config = dict(
    n_experts=32,
    norm_eps=1e-05,
    max_seq_len=512,
)
Below are experts of layer 4 (counted from 0) of a mixture-of-experts language model. Rows are named router (the router's row for the expert), down (a neuron's output weights, with its number) and show model dimensions 0-191. Each number is 128 + 24 x the weight over its row's rms, rounded and kept within 0 to 255. Numbers have three digits each.
After each expert's rows: "comes before" lists some tokens at least twice as common just after its tokens as in all text. This comes from a sample of Wikipedia text that the model never trained on. Tokens count by the router's weight.

# expert 16
router:139102164142139133097114098110132120102149147156099141140093165145124150113121132138147167146156114127140141161139145102151128142118157138160085130185100139132116095131115133147128141126106129113099148096129107182132084103135143112128092129118076119141167127085119098125123130142158153067104177128155169145146112108095164085167107102122155122122113109155153136118092142102127107158085128128148129148087096077127111098147084108134077110137120130093107103113150098105082116120115103114085116104125162154112153141139144135157112151110128118132150122138071155150148160158142124099
down6:129144143153164131118154137074133136109135135133123122128150148131153143105137160155106129103127141183120111104116095110099123087125143116166154137150114152105122128163109182171116121123135145115083102153080140123097129133143127083110176129087124132123122107132147130130114141129138161122100144140142112112105131104133216114156129135139151093167113132116166121101149158089173142113145123124128154176105141114139117129127096116145076150112166145125133128143150136148144132128163141113126076132124160166133138090204124162102110129148108132127115131128114148130134166117147088102
down7:126112142148099130136134062112182112088143091101114184121111084140112130106178120108102132120175159126117147120133109117159118111117158151066131127146110164125123177128143132153114099169109099137110101159101157167082143078123103124099159104152124110101100177125145122134132141116115126080126126133105118117144106111123171135103136145103102151086091101133061125110157116122117144101126128083141140106140120129117111152158147179137151143170172112138156158112120146110207111134122159147129087145145132112129149130139168162132119112120122127098143067144135129133163102171125144117
down8:104090109149134170116176155119136091146112141151079127124119103161123140121140102151115146128092163094139113121140088120121150139087073173134117117100123109118167089125141117111113146116122129138173130114135129122207156126134183137139128119065089120098134105158113102104133116110139111133077100112110143126116114123158130135132158161143109099132075107129149123093121128143114098134116120164132117126111062132110192117136097114140104145149112103129138124142126171120141130137130144128103142127090125163098115113124079104107094185113201134120125151099102078100127093098115092091
down9:137156131132120119086129093115148103129101090079135112125136140120136107103067105146104168140079100153118093121150161099121167143112102140121146068130128091157161105135139139122173108139181173151123124113147092100108136040120118117098095126138135123135142144140133184178114119149166162134113164112178121134127117086108088136138173111115145187121101117153135116123088118115142129147142127088148137163151153129106124135165116092099097112112115141124129139105140162131132177157120140118160166128127165107159132137133149105135104085107134119094166139155129119134151131152147166114
down10:115171111121126128148132148091174110119150133121137159115123146100086116120118163141147104176105118090102129147089135106155140147143165132185134135091147132075107111140145124100115133150079105096073142103124123165104132121138186126149102115103096150120111106125158177122125145133113118127112127161144105089141110132127093134109144101086118122100092100128092147140101130123170131078139113125149123062164127123130129115135155150104153098111080126079118139150125143161124171104172179132126089157145129102099132107084154100109151109164133133115120125127148132139113140166120129114
down11:140118118112145151101125154147127142142092156134118123092157141122148077070144160179135158148123134148138141113129150153122145112139154157114104160144134117097133160129126142140138121117140124140149104160098127140094118066112127099120120089138115124110119095116137147070095133086149125098168165106117130161127123124112108142100131135150155097172140106102131166169142109135122127115094115149165081143153110125132096149144131147139091123102126141117098125165096125167173120130143108150194162144135141120122116121124111077125125121127123159128107108096148101145110140150130130134
down12:143126123161114122093099097109135158131132140143112131078137129133087114109152108134136120122109149147061133142119137104176139162129126123148145116160104120139164160117119165116144102131114086122155128088092128120161132134065129149157106139160149148152171106152119114160116117148149130139095143136080136109149081150136127137153104136137163141148134096107175122160143135125181136168123153126133175123145106109157162177102139113147136102131137129071135153123133127106161125128133142133113116150085109178083145101136138134164157075167103073116137109115124140127163127149102121150
down13:117103084156101092126091098115131131122153163100117131149165116162063129130144144094125175144146131086086143149106125136169137131108114142113082135158128116168122133127156145153146128108129173149119110139097140079135100137094095137140099112162108083163109134141107144136112150152113125138163100144092153131143144148179111117141117128083098154099105163132087155130123170150095107145084115108157123097107152122091120150124091102109109131095168106142177094122118086095127098187144120141158074115097084133126128132125121114158090127127090113104098142103116165147152168117127098133
comes before: " the", " a", " his", " January", " November", " March"

# expert 18
router:123107132100166137128109140060124101137151107119123164153136131114154121159153173145154140122134146107161126139164096153118133167132097114105126122125105145178123122121107086183148111147092113124072149082126121134138100098140135117110121101100141117168135133108124123101127101140117100111151144112130166157160114095084164132144167108153149116112154082161142102123110169126110095165106117130141159149088130149119117106105127099115114099140113166189095099106142104098119109165116121140167115127122125135100125122184121130139131135118125094131137110126111155118159122088114122083
down6:166181117180109131109101129137134134137115154101125138136142135155139112133143086145127135113128125123118115127122167137121104099147130134148111103118127165128161058170091145128091103093109115083138093138140124102119072115160123111099132158135117095088112064153133127147120122140135171146153083159138138150100162131126107127132101127158139098116128092135131156119169118115159109151160145170161123129156144149100075076114101137124114152106116104159078114171125153133111122136124127144126151108122150137112090111092120087093151127139109123125144130120127142121121130143155088124
down7:141141127100110156132097141129117131101125115119164079116131086132150120134131123142092117128077119119120103150101149145133136138146113091115105099139128123123139141154119101106143127107140136175122087120109098095107118120136113102118138173148129171105104097184116149089108098094177110094141110121134157102108125125152148127098101137177156116130137124150158140123168116087129107124085147129127082107107096154160154119146119112138149171131117142111104113105112124117102133127091191078179114152175092168080168086144114107107215132145092115129150151106135124129163102104148132142
down8:116133136101136096143098124110107089142098123134177103122115160117135158151092148131168124150128111110102127131149111103144105109180117094144130123129122139109124146128184146164138141149119134141149123139103142102155134109140134136140132169071159127115108118153151135100148143094069134122082140129146119100115129154113173139174121119107162158155141093097182223136112147125105162105120139138115120127151167124139139092145146118113139119111163157146109134117143097109143165161136086159096108153155106145166124143135114123121182078132178092173146113153135152142141134118121125146
down9:139148119173143128120163143166149122161112115157150112126105119138160120176114121134142106116128108128109125159100149143163089126117075124144180108145153107118130140094111107144131127148159151123090140129158066133122152102134153139124148170150130127114159112119110126140104099135166128093114118101127152110125155119120139160104132165124131129130130104141110105097120113163091181163153119143172114142146152110144123120091172126220134154124156103141144120106134109104136122087120165103154120099140092118113110152131099131163142139137126119126151162133135161126141111160170108057
down10:134114111122102106145132121082115161175121188127138163142149157147102178139155148142104163138178127090142145133139171102140117104151118140129112120107077101151140159103111140122120115125143149096127147076131120122130137140119068136123092109110142111127105127110158120178143133143140118140120144150154170170084140128132089168149142105084163090134117097108125124124124148136131085125125109109114132125111142129134103153148081126105107161142146120126136152126106096110107163132152176126124139133139127171112112110098122105100138125182141146119127090121135133120171149125110103152
down11:127121133131127161149150112130133157172172117150147119121160105151151158160121125147110121101119125121084147115092109086133117147125115173140116169096119176117123159133157196103148128133143138111090102113147135095076138149106142151111146118118153131155172126154105121160111150116130131100120131105095160120098151128156146101115110115101103108136132131132102128097169138138122131106142072143132111088132093116105140151100181113101126135106125104109110132128110121102119095119127100108126145097119116130091151152159148126157116141126127146139146115101136120143081134091128157129
down12:137109126094157128115101093125119111127147121090105150158102098150114143108144149096092140130086155130084137098112124142102121099156172144114104133122100110138106147115115128086140106169187156096139177151143108115138104100133139149132104161149113104132097114100101138125148134149168134114110110100124147143107133112081127118120134166102130140088113141128140094127102102148139166109112115110114136141105106119141127140141139088129126126099140131151125124125113116114182146126134112121148157119150081110128126126082123112140116126136108153094161063144126153115127094106137102156
down13:164128110065118130108129126129099085101111130119156143125096097115158151129116147106102165124141112129114107077107123146090131125160107100117144165124099139130155123152146113148090126170137158125138138126121132136163151132123167107109136117143117127088125101156190125103131118126143132150149184123147129129145075124139166127135134107129130157128142105141106141108062125203139079120059070145145099152115153121102128134141176098121149131168123121182081121098122138121144100116174112125103186125151132125108108119123084123144165107139116137090123152148099146106112143151138095141
comes before: " |", " in", ")", " for", ";", " on"

# expert 5
router:116094156104179116125138119140111133177100090155137141149123185115132132141129117131138099110153161112153164113111103144132152141123125113096144174126098138177110174118106076151182077132110106131120135126078156144127166133098169129135093111159153118135177101118153090101122125115105123112136134136150157162127097121099137098131155126146151140135150105150139146117117127169142119165122103137147181147109152179083119115129119069140088103150137194132104099123117124144121108143106132138146119138094110151094159110153122122117139168122114131128147109164133154143164130087110124136
down6:145129094153103141121139120094104161131129093133134118131119110158152109125118156124091133142108127116108119106108131126134147111109136132109131100102173151119134139129091088148101114124100140074118127133125147110124088096100098144141114150162109154136112104107127123143130093143157112120116138137137133101105120130151089121108161067139071139088131140121088182082158089143105169108189140118177159166081123127121143141165125148153073139119096097123136125097143118116112152118125140130114121152130153104120146135096149136196127137109165159104137182095149099141087116144176149120
down7:091132102182111118095182150136133090093111144142129152129114105148093150119162085123115152094129082124129137103129130120077090126136148135125129153106108141153128119124112138145101078144097112130105125113128137134090115140115145115089127159115145127112149105141148152121137135122191118115181168125123116105147122133163117128138136133100129157110087147093118144155134171123176123120118153167142142152113143107153159129169092131120100163141121125142109163133177105120089093113098164159148123148145118087106169131154084128117120078143100111158126137108181123114115163119112094151
down8:135077167084103117144136163095124110120128129160084138103121093113113147154143130166139144116115134138092139105120147127141097082110100171131132123150142100081117140104104180144118148078093157110154166117086164141149114092153126105156127156102141054151117131127098093149167112175152170162096129153121128116144109149114120107113129133136128138143091146121130129170120122117145125152091112123135157136155114151079121104191114098110109106101132136169182142141121136115095104132122133086136122179124155126176144087136192154122149140142123153124153106120108142092135141167157112120
down9:107091100137144106128165127148150112148149167129133108164133127136156177125120136113140157135091131134074134157140143114116140123098121157115083120115135109138138128132124166120120112120084111134091151086127102099130160107101148144108121134151130108100111112139176132117075114109124078147132134150154121163157101137127101101164122109127141140101127165105122107153129154124144104130152146153116144142113129152154138105126081144145089108154097154112171109123150131122168114153141099140125145141114102118158100160140089129120073063165169110098159123156135097115176084109149114135
down10:130134109148150111107152103129141192154094131138145094108136150141112163113143144128123175129138114078112175105165145130155143116104124125127104153106098122149104150133091149112140154162172152115142166136133136177105140144150061143120136130113095104108161141166129155172084145149134203154072115077134102164146111141124112103156113123117109111141133112119117119189158097108119115139114124118142108164157136111127145124158111126123108106095082153114170124135094142182117147117161134124149141150165098117145161125156153090104097159124119102084165110125107105139131120143131149104
down11:106184100141089137140087109160092163118128171120149163118141101116115100110096152111125086130120137105088136120089137175143138155135128153101158179110129144146115098171124158119143126117118137106195144077132058115117162123119099107121123130092128104122154116096138102192155159077105131132074133102145127131124155114167103125138118141152144190116124154111114116147161133140158102114149122098097150100156134108156169138159131114088101152121173101126145137103106137123160097157190166137093120108113113122153114166136132150155095116161177172130140141128142098105088136103163130172
down12:161096080137168143107114105150179127140131103163092151154112177132103123098112149163132107103125109141128138128137159150138129128170128130130150108099113114130113109143152160112106164107113094142087147160143114176110105168093101117137159124122115127116099151153125149154121139121140127095138094152114100138130124113136114100104102129159098085126145128132104129137144165152160138122156180140106141096112153100105152106113177087132135141145135107135129081116129080130105113116149116146205105126111080078134132092142109145153088101093136156149138109129129133136150095105080115144
down13:159141135111188107120183151162120147113088137109155154073143137113128113122110091160071133154139103113118152097171149145133145099094086115109158110160131155140100171126084123164145163126124107141137112162167120109103112082150117163129095099131131165134107158106093096172140109123115141155141129113141165135087112137129110108157137140102111121138073130152105114122168048122129146167133127144134100107144115156101141166142148174157130135118146124104185135118114169116096118127132104108094144073108120103159127130107118133129123119168142151119152134120140095144097085136101128133
comes before: "\n", "-", "The", "In", "==", "|"

# expert 20
router:153125151121138147130061146118090085142122117118097136152105124104124169146136150121117126129111134112137126131140123098103134129155099086093131108129125171122130129079144131121159153143130052150128144130096131159127098172098111101133142068142137094157135146140152102114167139147156121131128174109185170132149158119118142171126167120137126130101135137157151153102110141113101084132139112096163134121127164136110125119129125087099097141140132120139078129141138160126133119135124120135150087151136121151119100145156109148141132169077135145136138118142135201139119130144094127098
down6:114128110135144107080113111103136115131110095123125115120144114072128133132120125105074146078083180118126135126133152084111157123132127197150163113130183128119147133124157126138140106160086126110166130130102133141188158119147135136129099163090106099119112128091131149102161148173132120109125115093135104134138136127123091104103131140132113180140135119080076132153124046171106192125135147104091140104090119125148134150109137151129098115132118125127105123114118120121080117083150103133159084106104173125168146132158131125100114080118118137107115130149146093122145167125137127145
down7:142153099152129139116123147170114139105093146078161099099095104114074145100128137096146125162149146148098097125127172116116137123101088134160208141126093117125159131124135143094156105144132142116142146197148144175117105110145162144120173146143083123090138166170145128088151109144171157149147135164116093105144095116100157101155146118168089150155129128108101125108132116123129146134164153126081123091159161122153141146144131146127147176124135123149142113171132102114136098081141149147180146104103107123102121173113131139127115099138109154136123096126170119092138092103130169160
down8:124139090136083130098134124145153118139106130109147137124124149166147082171108129131130097157137116110119104113184143159120144159155127079110105157106153097096133123135120108113102108101126114122110120138083114141162111145154128137102151159109104116124112100144131084155153089152152166111157133104082153126132098108124165120072126119119100136118132153107123071131128075155146132148118092139118106110105121083099133072075095104146095099117200151179145143116122150121130144086144125138141138112080113126168131119111133159115120103166085092141116153156131151122116156158136147106
down9:150145134073152109111119155149119127108162132147125126149092111106114143131116128132093072144088103146179139122089122127126155093169128187142147135081127181189094136144106107116118157144078157095146130104112093095101127101115121148157144108096155135098170132141140101138150125135151117116139166140114160174086109146092110109154135083121119123092117155150102158126120141128150097144152118168113131145110135104133124114157178131136118121110137129099107146119067143151114162160117108093126145146124107132116120132136145154111140114185156095153128119121154146146122147129157187112
down10:111115152146135186127140109131132118069080135148133135160125143138112134129069127108139106079153124140120125131095116107152105105093150108121118102154118114142151156104123106133101102123106169114135115171139063133122119118069136146063142140120115125116107131077149147141100104136096127139127113123128104165109115117094138122121157123118100156109149093126095147124132128195130133141181125123163155142140116119132152133092110109106122126088113153165173189166145091085124141102165122123137144112130130137130135167150129185139133173146125136109141135086111138114093141135088115125
down11:124129126140068090076113122156133179145164116136131123139127112128117151124109103128121199110143149164129104126146154134135113129133144134138171138097122119139149124130090132157140120154105149132164152134095111098129146116112131134143150128152167080121110142159154134211097114168164116136130122130167111111108125127134120124139125143103139146060099117159079115074172131127113142124123129153106148136155113162139115125116126084174134081106143143068176136131159107133080142119114153088142121123086129142095158126130125126100117109182143106135155149119117139121141144113162099120
down12:140109123153085124189112095117115147101094160086150126148090127130138101124075112117180115146099168160102123115157140145128111141107102134073114118101146096138113117144132125141129161137134162121100113148138120147051139138136172150172137134143147129122116159126133156093131108096139178121145171114156172165122162166099106137139116175117149150161115114154116140115161171135127162131120120116135094132138185146169109135175131147138146183102120153129126165118120103177145122126146105149111122137176108175103155138125101097077100093091085166103111135129134159112113130134156136192
down13:097107125129103112139123125092118107141140137074137143077157149116140152148147107157121114150131148130143119166099155114153149144108089108153105122116147131156115097106096120147154163119106138136107104115119090157157168114168107126153088078139146113129133115127126144137097095137127163113141168118109144113145088128147121150132156134149093127159117083149166161120126130133160106139134137077126159175143150132174088114150132112107152117105087133154126094096133114132126087142130139161084129138139105127135113106124166135119115138109160088119099130137141098154104146119160101151
comes before: " the", " that", " to", " a", " be", " it"

# expert 28
router:100135129123114124115129117143099092116087106101128153157104122116096122144101150144149111146176150123141159161129068120134128150151111124135105158168127153124138127127131122193106140132119084119118144069103107124148137154162159132093142112127129134127098122149105092135105141127087143116143111104189182110140120126087138132139095134143194130151196132146144118127140160103117108147127126142133154144090122138124135093138123138135124083168135176101139125132095167120102114185129121085111159160131166124074084127153128138110145176123141110147149115138141151128139155106105111075
down6:128100121114134114104124121083163147139163129114126140097081116134100128125130125153096118097164113114098111157144139097111111099111111165160133096133149155133076105097125135108119106091119163136139110173136112158173139113120116144132121176122161173168104108080082142128103131145137126126112125117110094086105160133136164131162103105130088174158118143105161091141167117133125128114148147107113102104128087133147089121128120125144121113104152110147137164154112141135187121086114111139110093133133109125148105110109126166122168127151137125137133109128116182135136087126144150164
down7:112119104112093138151160105135123141137140132093153112079106146121159150154134100115140161123102126109132097139105141103140145128140109145126145120121140131102136114148141160105128089126150139129167104140113091170127121078083136089104132117116104149100129132143150134115153153100141120141173102102135122136074149124137116159120100093169060125118111094114108122112129109113123103132124119108173111161092124150121155139146118121141135128119130151122144124169102128070165123142126133137141097123164114151123156124150105106091120129127139150100126158105120132123139094140174118154
down8:143087136120122130107155131136088125132125118136118131099131081110106146139121104151155101120141092136136159117140138124109123088138129174103174169120128135127138162141165150148119155108138144141118135142191108067114132163137091121144094146105160099084116101113164175112130131140101147168130126099156171132139146114114089126091161176140135118119094101111161153123152152096141100123124142142114074105142146108094116115136128198159091099107134126112092167097119083121149118123175108138109129119147113116157120134146107159121143152116111114163127125155119124149132131137132117155
down9:090162109150111122117152135128091136129158106139155122091136099092114164148134080118089142142138146123088098111106116156144092150070080151116137129102096110101172110115100169123181153128118158111123131125116134118133123122102116150112150134104120079130127120091106136108089103075142153168150112139135094125137122186130103110123118129169091135121138063118189114147092144136137093165163129116164111148127141133181107130165118138131161100100148082120141153113097104130103119106134105143107150179101106140118139117139112100135170111089115103120148133136116082097150126164130107137
down10:143097138128128142103164147114121101096107097151091141096127128117100099101135091154139158128147144121149111175121099124117106109101110141115138130102125152115094149131140176149135119115138148122115135124107143106126099152146104136155167155163128147134157114143155124156095160137128139175141116102134096149118119133178106144129137125107147140159116128107146162096105141089112109128101157151160100130097147134133102130123114155146144144145159170135152107123126095111148136138148141125095189132171101145137120115164096135106161193099125119117091147096108142115146087113108095155
down11:160142109111140099147153111110170107152147106138112111061148156107118096111167120105088119139159132163114151157096137145084145111117138097160136144126130121118133103128131094143132110110162129115130104158135100136191105113101112103147151089145066082133150154154147152153101170114156094122152176095080142163130105136129136084168092176113154165101153105129123095144165133162114135096147170088142146139181118137109123123127119100153123150129117152084135127097128090125123130129132160152138125108123137116145119150123116131113079110117139176115155151204118153132106114117130133133
down12:158134121151069114148117134136158103135153142144132139105147129158114140094132136143122080101148142138106137133142100165121181108113162103078129132105159125143119142123128150113162155103150091127116081096131115118112160107106099159153147138136121116106087106124093062118160165135110082140151159149158122092166151151139142109094087165113134163123105133135127119145122118083123155105117129158103141120133089123124107150055143104126154122115112093144112129138118154131094155135146148132138098160211127168142150117149106150116103094168097121098103105125099158102106123151120135125
down13:107115114143169133145146131132099157099118122092063127103154108108152101106173102100108138115086096124125119137156125153118131142152122107104165138101166133123123113152149094103106127159154124143076153151127146123149160154109157149135159162089123102105156137144124103115124154101078123130111130102098119142134084151099119126100082158131115197157120081166126112153114129117113147146135113140123124178104083055091125116121162122109111082087129084091149120114137215129136177156136134130121112141082111150128123121125142172131095086131150131132135122124105104125143116094133165111
comes before: "\n", " The", " He", " In", " It", " This"

# expert 30
router:128142147103132086145100174146133160129118120159143143159131103153100144157098160141146145140122109109186137139145124097148144148141156150143122134112107150085107119086111121103129125130100151142128147058132081154134119147168131134083153122102137160122154093090129117071154101146109135147107187099144134150150150115120157130132133145180120098146130138170140133106133121132121109124111114094094119097095099157108114100145118105135134105153099094158093125081089134114072120109115113127157144127154190142124112157151120073144146128099107119117157130105091138124114161120106129128
down6:118090131144137159105123042103148106129112137166077115129138093148082106138087126141116118120118141151111124161127128138090174125115131108109100112150150145128081076140087155128164164140111127115134124117084109132142113121119108104174124121109190094145105121143121114135129114122105128112116135154135125131088133164149133118135085176151137120140132127138097107133149116141121088098129100109138113093103156137110131130119121151094159154117123155153137140148115134076158114143163144126109099143122109120072066083139124089106156171112171144149155141157102116143114057130094126111
down7:167123138130101158125177111141088163126156140096159163084118141163144119127095174151129086159152125101130163118142132136128114137088162088167126135110163126143156178156167128160124150105164181120124115132167096147166135109104150151094144144191188169106132142132104116118129161112153120111102125108119148175110103137093149075108127130125144133140135141126132122114131061161142141135135168156130160112115115139126104103079114115107125146141156127088131131135123093128130149117127114110130112150128131124147164060138108082131107129142116107143140124156147147133145152158123163131
down8:057137128146123151138149153139144060086157144118087150106112113099115138100137114138158132133136149177120154129170128144089102169157171122130094122144109115140114132145149149125152123150148103085157111135114173165145129090076136143139150103154149102111151113151127115129137119105158118075102151118095170134138131112091131201110127130144158120082129139136166078188097138170105139146133150154129118145151165100122123123108129158092115132137096188184122141124122088169092121139107133108152124108147169170108151115133084159107127090143130165096147117152121140155172152109151144146
down9:141132113136129156175111142148153109139157155114127124114119110086129100074125185121098113136099130117131147100108149092213112119148149178133131155152126161116122116140146146154103113143138148131149140126089145109113148135159166119122161110134115145139098157097148129171154122144128159138146130134143132122123120101126097122138137125113125054110124107148139114124128156149169089089117103160171116106135148105079107115098127152115082110139131120129086108107124112109138143124143082095128194107143150102131096098133135138187108149114096115094121096120147117135121104146114135137
down10:088107175124122125111140144119120164130121187113173140150137106095171177158112115159136122109112091154143134116156116165134101102146162139123147117119107148127155124141126117119117130127127149143145124151131123100081151118150100068109147115121145102103115134119149147158115123111110120159124121102169100130100161133132148146164119167131126123122176145106078138137151128144062147131135165106109082167119140128163093122119162104168133129110127114117112146158124113125100170111143100099141153143163144136139115108106101118139147115135138068133123173089120130149131121138091113138
down11:145136120171111150110113114131101086121115176129100130147162158144134109141148120074110114134130124138142157100113144123136133112087105115141166152123119099151109091182143163114122108093129103146124126169161123119118167066129125142135133148101137147111109098135163152121110124164136124101121124168116113111104119077109137108136102159140153162081125103115073077120099132107110124133079093128140124109123123141146125111144134123102119134128133120117143151113141188096119114161181127091102156114158151084074169133143117115134150086123121115115129119142143115142137143158160162139
down12:121153121122105080130122134135111131119108148088145145135110076121139108150167156138093165106137116143133130178143119145071146115100168108086164147120179095159158143130107132164177139142139125133115076167133136139113107076097111132143145133137090135133088124121138086118088152139135138118154114089101112118084131183142115168104119110161162151133149156123081151104131090140141127122114149111156133124120103087142110140084136122129107141117134125104145085164162124152147130155127132142135126116132129146117144096155113113126086138140130116094159102091151154198151122127128111120
down13:158135100150138148107120107164133105101149163147082130091115169128131162124117142110138097154095110158122134129145086139114147098131119148123152109153118073120132122126128132148086173154122140118117164147151132129144107145085088092129148152102118131106131124105093145145112092111116117070127089141159106108122160124149084107172111125147149175098094132158100129116116098129126119103115122133086137140145123137101115161089141138137146138129140128139118120139142087168134115140131145172103175140167156134100160118102151148110112150162115164103137115147091115093130157118147134122
comes before: " the", " a", " his", " first", " their", " season"

# expert 9
router:136093125145118170123117109135118140153117145100117162135129136165124135147107111137162112092149147098122119163120096124077168134137191086171124139152126144149118147123126103183141135121134128145122113104133071143162086140141150129117156084141098156125090107102137085114140141121115088161123119099131147146142143100128136131169173116127158138145139078140135095066155149106116111121102135121143117120103134144095114121131121127167120095148152146141143116146113114134134110159092131107098145089124123102101126092153116114138143102136150104133132135144130154087162151112088083119
down6:130096090130150164094108132073144135066138114100151112115100122108135148147156088170154120099114091128101152076114144147128110097135100140115162116148160148159129122102141100121148090167153141089110121138144170188145136152114122142122161140160105124122130135159125135139113093121133126159135130134120143090167154151111083095100148126139086112102182116136147090181074132179126134152128119171140170081159139136162149151127100112118092116123111129129164093107198146130123163076150158113077122094153149124124116140142118146128159117176081142150123137125160132149144149088147117098
down7:108150100139153133168116164123161095123116072114149119133150099144123100148120137133155092156148089131146104192154121135115088148127096142109119186110112120090182145103111119145127134113158127106151129126144113115116136178156153123102144143136185132134158141110097099184140148115165123125117110138144121123139092126132067122109111126107146130165144139094140087130105095148111125158082097101140093149144144176144124144155156150135137108100164157145167138145152076108073133095139111117131137104165107142093129090097114122143119102139121134167156126171100128125108107152124128108
down8:160122086151113163110105117122144147140134119119149082142125118143079139128108150142122175128106141097139119118124097131089106116113169110139139097142104114125109117099093116162139169113092167152117100123126113099140142132134143115089139150107157137108110164104095090139167114159102108207100062149138135132186119155112115130132127125173127120110103114133108151119148109142109125095140149142130149137142098157154091122129091146133151141127139112119098080187166099118120161178094104128102169121133101140170120134103161115204162129084127126126113154122118079123142111122116149172
down9:127103112132144120093121135138143132077146094129117106137164111093169131129109103130086117139135113129098137131111133143159147127152158097160112094106106142125144126135089124103153118136105097148117153154105128137148083128146109086099119155060141077120177137158102109119108149098150135132106138135098123147096126112123066102134107170166106124108106146121130103123150130131091130155124148096108121155136135116138101121168103118155145108083140138144130176178165133116132104122165105130141128133170112137131105130123140111127133150081151113153151135099078109113143164122198108076
down10:112136112111170079111139161124105131092121141114124079131149115101165115124150100112103124113159112154155138125094176080189136119126120143110145127152111123118104116150127139042093140091112145112145184120138136157118149097117129181137125141123122125144154129111132158131109124140134111098145095138168164112132096118134129096121131130155150159121133134162096133137110061131131113100167133102127099110145104136166106119133107163139165122135103163111149139098150165086154078134151134112141149101093086149139132193102121154137126200156156109132091156115122119117149135145142182134
down11:103112165125157150121149115120088159109095125144137172118161110128161152098109097099150123110094115120130104110130146137156109191130143139119113156126130118106164112118154127159094131103139133139135153115127136109091130099096126138146095120126109097129134107138164112121114163123138178132140116126123138117121153125124097159123156140120122120178130167087102125106085151115106103143175128140128128069144123139152127098178131132135137119111085164099091133150134148117179138156136182108162128120129164130121133179135095121123129143108145132141119144129180146178134150097118130118
down12:152140102119129173124107109113140113120162114127111154128140111159111076152114132153107150146162147130141156128106159123090172139150141147136140089132167155140144111137138115114158163159166149139119134134124148136120127109088122110142145118122120109134101153112151090156105135160140142091127178133119119136077135113100090124087128111126111158119155161119094098117106133080159120116101104109154165136140146089135133115163159128156149146134156123138095111144060066163135128139132117129127145119115129143106132156090137166156146123142164163116150130130145128131138124138140171054
down13:168181119146133096102134145113178143113139120081115121155128112149100118132168149081096144113126103163144135156137160140081152114100126125123133171090138130120106165163126112123134067152132131149176070123120118113128138110115157150128149153169126142163095133122077132109137183091155093157153170155098119142170135097124123098132115089099126102100090160125111154129118128115141148142170120137147149127126143172163123143133135114091096128115086110135161131109143151142144134133142138151167123094118099108133131110146175133148117135098131170085162090111118114157137112112122094163
comes before: "\n", " |", " and", " –", " =", "),"

# expert 0
router:131115148145158102126133115132105106147131130111098131179124158148103120140103115177130087099139168125132104194146105152086116121190129128134105139139128132148117075113111115140136080117149084114107126121130096095147120179140185078136107099148127125135126082134147111130141127154130132099141135113153148110164162126105151133134105134148120133103138124133144104116124185157101090152122158155146130140107148103127117069119121115112106085158124159131093108093149178088121101135126120169123099109169148143134138089158153128117128132124137077136133119144124152108145142127133102138
down6:118100109119121133130116136137101123138102098161111101113148090128150099105139130135150095132125152121135128165161088093111188108118136138131159098133187169133158117105099148102157131138135129141140111091154149144099143133172124131147076129109124084099093174127166164094161117141095117123101151113138083121136134088165101139032116132137099161118127134097124150133102125125122118129120128125112095100141140120103112164160141182148092108113091139137088136140118139133148122094171150092100116186141115158084081156150153128156153175147167138139115125160092108066147121122121139120
down7:133156152138181147141102114144105132156104135133121083137135149166114120119129125109166114142136149147143139121105106144144105113096153108109162165169143101097107117120140153162135152061120128154101087106127140105096113125133154124124159169151154140144138101117162129120118139132125120148108116128153122116157133127134162107124157125148114167109131114148128139107110077117136137136185120126141095097139068156148103169154125159129168115166145141145143137091154160115147134151116156150101107147104093102146165099143127180150142188103131122150154077150135111152131145090114099134
down8:144136091157146150118129136147154136094141108091107127132101149131132135128094124128193142093128141132149103134181135118131104101115115151115116149136095110148094141155118103111109129134123142137117108146138087156104156094133135110092157160119052114095162121138146117154150110145165082130121126098119127106080096133145139157147115142090148141138126111185112147121130137124108156121110116116128131141121134118188169133122133121170129117118106109133137185150101149159107128126146090147105112104187111114124138131129128142111161112125128132136151115198159122138126096139133166139
down9:118101130145106119117148122145139118144139169140150131126108147161172148122113121110105126081123119153164175138118132099154114143122107159128087118125141158145151142118141110091110110174109104131137139159142130123127101131141071142101098120127145102122130160181107132136111110155108162129121091106125160136138132116144130161104123162112123120146107115138067136147128063116094129131086099096124092147131119133147129100158133136136107141137117119154135115123125137138106129143122132129152139174104136120117130141106147126109115172149090119089161107138127105142095158147122118161
down10:133114116113128123153169137119143142113159132134118154102135082154153160128160112171094110115141134147093143143160168122097121088121128139105105113116113116124113132135144106135144150124117167092161183136131107119116104114126159147084132090098141149110153105132130124107112096176121120176098087121113164153107126160088060122098119094097125104116159164153131105136130113118095132125140149141107140115141170151137139157119107110163091079095124149109157138137118124116164162116095085109126132148085127159124087139155125141139076187152140145142114118128080140146126128143157125129
down11:108113127150104155126153095110144121121128110127079111132086135150146087132109118107133127134106120138133084110098112103104105142128134162091107164102124146126140142142110171075188128150139122116123112099142115101108142176072126143178117149116120097086099106122182123110163139129109115120129116151106153144119145189123120116139129129156139118118115105102088075112132118143097141137113168117105138142153106107135163142123111153107146140115163113127112105148112181105173117112172127182156117145138155130149116076135095111111153157104109143129104172130122153136092120104131133123
down12:113124143140129112124080123132114095124118146122192170152084098093150119117115121072163127127119128121117128143129132102097150131131136138088146098087134158113096131137080128146103126158108139131130135140178111146123146122119107157120103164092130133141157150144116142154128091106163151121137172125160163131098167127082107161114169124167145125114094105161079100095131120143148091129112094131132094113121098172138168105116138110108078132104124092133069088129123096079154109116111154105108156125183116163111144176132094105121134106126124129122108131112087181119112143141078162135
down13:110134129090113116121147161115154118114119086143133142146117123115120177126114155088123134140142160145093146136065187144093149130123102152125099108125131139125123151142125133132144105134103142117103162113084132114175144154123123122132118154133104127145118141124124104086117126114112110151126122125089091144119113123076107125101115106115112115124128144120136142155173075122144127136132121130136125082142161105130154135101122094087103141120119142087123138124110098132111090145121140102092131184149149129114136115081155126183079102131164139115172129111111060092156162139098152164
comes before: " and", " but", " which", " who", " in", " he"